Experts of a small language model.
Size: 12 layers, width 96, vocabulary 4096, 27.4M parameters.
Experts: 32 SwiGLU neurons an expert, 6 picks a token, a softmax router.
Training: 245M tokens, 3740 steps.
Below are experts of layer 9 (counted from 0) of a mixture-of-experts language model. Rows are named router (the router's row for the expert), gate (a neuron's input weights, with its number), up (a neuron's input weights, with its number), down (a neuron's output weights, with its number) and show model dimensions 0-95. Each number is 500 + 40 x the weight over its row's rms, rounded and kept within 0 to 999. Numbers have three digits each.
After each expert's rows: "comes after" lists some tokens at least twice as common just before its tokens as in all text. This comes from a sample of Wikipedia text that the model never trained on. Tokens count by the router's weight.

# expert 143
router:501475462505472466520508487514549543543444507494448490448477556466505516431536435538548476459512414507520487506509538462484468516505475465534455495432444546492513516476458518491539416463432520543563457462562578557553419502534435503534477438453497398515478478493518451518444465513497461468
gate0:477527533476477494492451506467442489569594536529567612527517455442473494491535474495471436517444500387515507520487506470478505481540526549435521543464524511547529607488453520577542473441499493476559489513516434501521469525468472448531529485543528453470528469493519492457556543519526538500
up0:516487476513483560477491464569487470454566511434560491478470505471467468565478466554455496529480559513468544469489465574457470475451464497501489560591497450407500492563499478473478462492432500529538470552405463471431495413536521528500455488446499543511455492495462515544541482459564520525
down0:446435526517482514474472524473522401511512507456534549443538512491493506523517466501461595553538520460517477500429471477466487509491435509516532548524560529530549536472461614519514440462483472484558426514518536495496556479507512510496494438517535507452503492527557481409603493561517552465
comes after: "\n", ")\n", " |\n", ";\n", "3", "1"

# expert 194
router:483458455495464523543480525497485416536508460573564531511537475561493512509504531396469534528508488500506524411446497437482465407475494493510561585460534465505482507582484486445513509530553478442549493563498492477551502509539487496506554503544520442508552503537514565472557517532433470563
gate1:464545483494518509493543429540472523432526500507486500518491518451584524463600496470497579483448506475531493431457467436502504525462520462466503515499481511510425463456491414476478535550404438490446489491538501491472574505536479540452542547506516559451512430443499462511453499419492499551
up1:446520500541577427494429554478535479491526443478467482529445558484520510470457473495555463475507462549472534509562457483482548519500475508537527570485469510435535447509515525433517501483498506577517420539592533435492468473492484546487521430460489477479447440538483543558413504493542443492
down1:490488530489462444520509470504548424483547528497509455504441507429426481466475526463460501435466474525518433508569493531481526532494517523484471405502550478417522423502487609575555509541545527426508491520496535456508510530476564464474466496461488468462521519490450499506575414508480459507
comes after: " ", " ft", " in", " out", " s", " for"

# expert 0
router:466528482486566515541455512568575476463478537507531497418537504440485541475514441511445486469557441496607439463430494528519551545459537474521481462497488495508507439438521440581542462438535475500453556507461532461495548511510463470493493484506550509528492483462486527481525541495534594431
gate0:459542417518559494532449450536506463441456447506550513460434520482490477499461465472436500431536548503541505503412512469581555517543527526506518485479559499489461506463525529544534450515572493550563389557526451486552460457477475549547475487513538459523487519446522517510494528441489534470
up0:528492447471463537489578563485500448488533502519611550421558513510472549479480506427567471525506510528482508443499479520486509493547507533525440499470527564484531518436503506566487517480475554484523450482523570551462529480507522553470508587488573535577474484526559432467500470531455432503
down0:463511423510469436531500419494504450494453455480560522455554551503506493507426488539535518544519455537504501511452430505479474503430386420522410507487528528527525496440494500500476490430526512515476482456493448465589514482567470487468511459485459424546487468444447527503518463466482494533
comes after: " B", " C", " G", " H", " T", " L"

# expert 11
router:547488457457501444502443538430545477479532520470557529497566464415512524458513501539496584516520480481527537487578407516460514526506490511514548539526505557582582521563530510498582477545474490520517573574540465528511519524509490546496469513516494528474468461498505503497543456542441601507
gate0:493543500491455547559412496520505529483469524409520487491554521463451514484533524534469532405570547527512449480482460535476474431524459546537476431437472527492493437496488570518546501485477465497559444511474448545537550504559472543452581481485539479496539516492535519501439462553497507415
up0:497515448460495483456482548465550517499505534492539545536544457521516562470507550491460496530526577544571493534567493470449472447520448506560479474552513472542502480517533550488545518485512509457509546543585503525539536598577453536469517411493478498437491407571474518477455474533467550471
down0:503519469493500466499573476520435427434593514517505510499512457548503442506520491564501524510472428455518507546432517512483503408459476482582550450456506417446423507462511453473536496485503536483575450521517466509522494483535446532486507488442517508476503510467559586477434454431510498509
comes after: " |", " F", " f", "0", "ra", "f"

# expert 100
router:464501522572507481479430505463477542446550537488479536544440561475545496440512510480554432472500570523456545479526460521515498572412516489451484466496528506503495431501442535509467448507530564529525441587539439550471552548559532545523454445533527529558506528481470538512532521504573522511
gate0:496530506465508542527470503472504506475551495382500483549483503487524400536551504568466450480431526484540485501530532587515474518569437483501507503527507503566534536469542489474547467589530472455546526529475537484546501429558535446530460494476537547511479576483505555527545475524584543481
up0:460508540565532444476481450512495462435482500500584470523476564467433517546417507429541589498496521531505459446548569494456514544481482485524472524537541530456487494486534519471487506496562538503453485508594415568474484530458439485444509487543496465503551569453504450488478536552534487485
down0:524492480483480485415535492497451601558463466514544484491535512465502498511557563495545524498498442427466442564438512462498533523497599510489518490498547553574520433530436520521472540498481438521476482475509578538509428544478435529522539563458498486512493480477532469482515562451575473480
comes after: " U", " H", " S", ",", " (", " T"

# expert 44
router:575474501479492476505504518471428448468515517508463474527521492510590409530527512503457466496474540449494519421471417496526487475509531544508510486503558506547526533504466486483464476501545528431520486456457468424457487545394477526544460473518476420492479458473623503514464474580503547525
gate0:503496460554486487524434480522449514493561544506468460478616531544467492488574469503451466467502513472493514535525476547500483399500525568468459505483511390490484412512512518485428454473520555483490549437449488481535519517493537486525459427520469485448536472503583520473460491561538553496
up0:512453396501457496417457506536565489506564519540499572542483564520519475506500477530507537491555413472530474500605518516531436488535503482494474520467522519433510457537440513448532481462509492509442500529412520530566524479555498581524473506494456511558586496469471567508499489483492519466
down0:477540516505564476514446541516464574553474501519472460510494418514461523437554536398522499538550483594449562543499564444480592471502531467473499439500514522456522518498631486520488592511530463445484482506485503537508540493547458535486510500500488523551528486485471490524516532485553482517
comes after: " |", " ", "%", " Team", "\n", " Player"

# expert 193
router:503488470504512526519561456461471432534468492528581524533478577558455480531533428492493467528526450564448491484428509473468508489458509507491488549556493486479499535462473561525541555485514436469472470580597483530504438546537510532513570495407491511464448517548557517468551515490530428532
gate0:416551547509495470511465550533545529487561580491510460454482459499462534494513459574486458480502458532483506442518500505511509450518472497493495527515425539515489534536414467519479517508418386442452491532519430522458427518536482500514501508562484477526472555466468526556511511391459466466
up0:451536534429388435511446473522517528449594451501480546474499487507526564428530550538556417435437555483499499509498501569495518435470468480415536495508465466468507521518499453485490455570427458490532488492508473532479474526496523447495441495501471490560524551505516505549499454472507489462
down0:548467484465470547521545499484451436472527535462496492583479505523555415528463558501509505472584492517496508544472462419430548497486444542499488530517565472522505460436589554498486444436534478571551492478434533510467546502562460493507522532481501467485465455501535509433503505520563525567
comes after: "201", "202", " in", "200", " the", " In"

# expert 45
router:440492527477505496552464550472487440448503551480518504456468533485524515497493487536405466448454505518546464458434536492531524540466491463513505472545533502509423469462482472574517438446543448562499535541460540511495549468521581537471455489551516594418538518506474549553524472503562556444
gate0:508521564475547525497399529523446545487460545520463495555500496554399456444505598526505575515509521415510486443467503467510491527538469488475448547517553522487505455484451534502580511472511525520466489509458445517549461445486559482485502502582482495471452457497476522607463486475470497496
up0:449526558559496459571432396545429496476453449464434467492491499532521561481440492493501515541521468535460586455460538492505448548477506563457453548528497519558538509434502513431587505457508458573494472506504507487544507443463512451569534515515542470492465522499479544505484496540507510524
down0:517531553577578538466458465564428529565557534471505474508522492442526494492439517475482488553540408483476419477496430492479436511469525530549520527532483542462547504457515466524529500452440529570486469488448514457515452471570413472508563538528479502516471455551447499497527537497530522525
comes after: " P", " B", " T", " C", " H", " L"

# expert 177
router:554512410460529542551518564516469461467561561428466513509566523473543493465455442558499497503496462519569514486501533500432519514463530476527559473542522512550505545461485475508441435559585489533535513513481470455526557457432540493421538451485530505431497493459498518518462538472544522434
gate0:514484533517547550517527523552448539446522466459476537519480450486565580448429477501525470454494575467462425576476496607488549518478508516560492545511488550517486495527527486487464594515492444465544546470494502461502476445498563428493509446465504499532497527558548525480487495567471424492
up0:558485556542502575534448516492427497478500528436475473509449531588556504483494507571549500449474443532536527489514528536516497508487532527551478439476518473581524490487565476508504463579500455496578502518476458488519539459511578423500478539502567479530481456544574452518520442507439446532
down0:539504537476540517522526539571505432504451498484543534449525505483574517487441428549481533465510521530498517462458475551499497498545471472529538525535464507461498513486523509463505520449530446451454536534477508434614580515505477486528542580466566502546609470524562560484454453538513448521
comes after: " M", " C", " D", " G", " V", " N"

# expert 140
router:544417485557496446507497499506471449500449484519498528499476496564523504409541532521472562452519410479498528547474523466534547511526486452499436462480406516484431526540525497503505446504546558459623429457478553559503461546484485526481424476492492553486526513504546528509467477541503524551
gate0:542534476494515498611525486537481532523552511492518484505531510500509495442469481461462560445444521457513496544436518469551524542506538538476533506549593429447441450473587473488515524565509527449466525501490526478454517488547444468443502519424503469471536553603494507464466405515513502494
up0:519501516580478477522470534488512443500473481509481442477491557428534498443507547409509630473490472484481490538444533475529521537509512481488507418489500492453436490514526499537537518509525493476592463474415508456424537470517394487468465526449475494418580515470483481484480526517500529496
down0:488549484487486503462504469506498488523492523548564456489532492461483443561533470434460511452447459482545506526557476511524541526488430486456493494496440498475526434487636428464526449487580534504531484515526473473519512477494596512464506466495415575568484476433494511521476545590527505513
comes after: ".\n\n", "\n\n", " |\n\n", "\n", "″N", ")\n\n"

# expert 216
router:563531460530507531526552542515512437491557514596456447509494525536486545511504494448566553479521465406520435545515582492507466502568493521563563517524474584473522523508535521516508544500519433503474552497537535445502536472499463464460552521537545510447490426484515584497436524531508455509
gate1:560506508504532436489551463522471560446521469502493573460538503526453505480471548549527567453566546482501583505479551562499527558490494536536498496477455490502473478463457510546533540500504416459487484441526440537545448459512516537409422535532534443552557511471479542501481430504451447480
up1:563496462577611415503521514476438446469480530553491551479507490563533486563528539528434571534539489524488568534514507518560505529451559523530477541515489478493499538544483525497493518474580473439521489462493501501566465473509512595458452448539549467449490427470481521494471504539531467484
down1:467453459440539507551564516475426499498510531488542555496513512458528502487535536551468595503538468504525460505476510503521457497459473501535552514585526548474458529476510499501528501442511467564494508549529472471517531540515557476393467513554541501465453440548405453447449463459572490570
comes after: " ", " (", "–", "201", "200", "202"

# expert 169
router:519509561473523572508560549530449527500557501427434484569494545479536485548523503583503498476502536407502532500514486504491509528496535512530525523473521455589518530544494438473543432567530536466527517461451543464541560452565522577457507431478520463519459487456497498493462475543542548439
gate0:560462480537494481471498530525481495442498506482529498526503530454509476464557443549511485405519423458498449476544632539513491547545471531476508545497466507467472540483475468546539456498479456521533504503465480532462384474543566485371528522508507506440550519506529519517513570532534497491
up0:479530422516486488519531508556443505466461461446581526480522479501522531446516465568483412499502558525512451466573591527433549498495477470563491528456528470455484517579509541492471474468499443554526476538479437469499504497620536455444512442509511470507581497503509519536528528521502522471
down0:558461557501476488530522514533505551515516478548519501460488503530509462521611465496444459503559484512473528400588502557483563526459530485512496493541481370485426502507503553483478496490505478490530549508487522487538439465511543534460583494536451503507570440527555430524492472497459550500
comes after: ")", " |", "\n", " |\n", "a", " Team"

# expert 206
router:520546434514463419509511500552529530481501513491434442467526532462478509490534483549492440458467460507496549542538507525484524536542572450473429488576492526469438512478433520485487510551493547475493598466499478537454427454506524553480478454433508535495465488463567533496437582457573537493
gate0:523538495479473459511493440489509497516518528485464367455494490457430410507582443520526511412529470554489489556524500532440490487520508526536483549522454471438510537451425493534472493559439514489488480503559472542502489544529548395471539502497543474540477459461454547531490484455500475545
up0:469528525489488491534528473529449514492509469539495401556491371509511574494540521559536498526512527578486501537466532423443599511536497478453507542472487488453537524481507548543493544494468536519435507509575478516452369494527476486494516517501464526513479522495392503506499499459503516521
down0:463501506534556600456533521452530497480481435475576506476551431513512504441476508447471500481521467428532497441445464519442438438461524474476511448454440527486500444549559514422481475539540455500459482493446493511602564581485533504491443483513456493487517481544509556516485501535472512508
comes after: " |\n", "\n", ")\n", ".\n", "History", ")"

# expert 89
router:558466506504525585489534542486389428555484527540500528529530532517498491540504503427490532561573491521546551505502481517492454532451542539475506520505529459436434558463490550501543543525528479500484502479454471496541576429458498442461510550497470576519515414501477513461526468545514470583
gate0:497475491489484552474416504456468436498497539541480493474457566479549462488473470513470539557516507479558507506548463484582495523465483502576464405500568480536517490499541548456495475568524515583526480401403468466531472518505451546548523523415458508480512524552490501475437505518556490512
up0:582531516510439464504468502519509491486543497487573524525516544482407450593607500581520490501512512513547564453437501516478470535447471489528526507538392499479513457535530470485469451471510420485452494495520489536485494455478541523534518515483483480503495418454450420572500519503529531456
down0:568467520531490548547511485520565525541492495499531523481494577432436495568495508513497494532578487481515503542540512444507539456474524543502489406523483439482495500508464436504456479479560490530542513448464576441441517486491466401584465568466510387484465480501543545510517490497535473501
comes after: "201", "200", "202", "199", "198", "197"

# expert 231
router:550520465540558539576581450521520460549549533520479502467402502539522518530501459458553528418487500485468565421504566525477521451529533444503530514500416524497510520540496588478486549537480467540448506488495512478523563485536425523467445566551516520459495484499464557498501439489502452488
gate1:424525426490457468525542522432510444504515508552538536445492486527553460504547497590466507504466491522481488456472510478414524491420470520505501551448465570549527534511497495506503477393514489457452460464522573528488507495541519496546452484543534481446484581506521467521518480490581403519
up1:490525476467463505480566512429461475503488433547497527454447500486492501526558473539451433437522456507484538495500497530547518522513494506499449524494462537483538571510403472562559500487494486458486442522526464515488449504545520491511474509615520525518454560565536521512539489428564387564
down1:457448453464498537513575521450532478510480482463429465484441522523464424522485551512473463504513445432486515495468477468511505470492508493548450488452575549568550502486615502454516542527497571458447480518527505492532552565532449513508369497513511528536492551492501470435483459489479453511
comes after: " ", "–", " (", "201", "200", "202"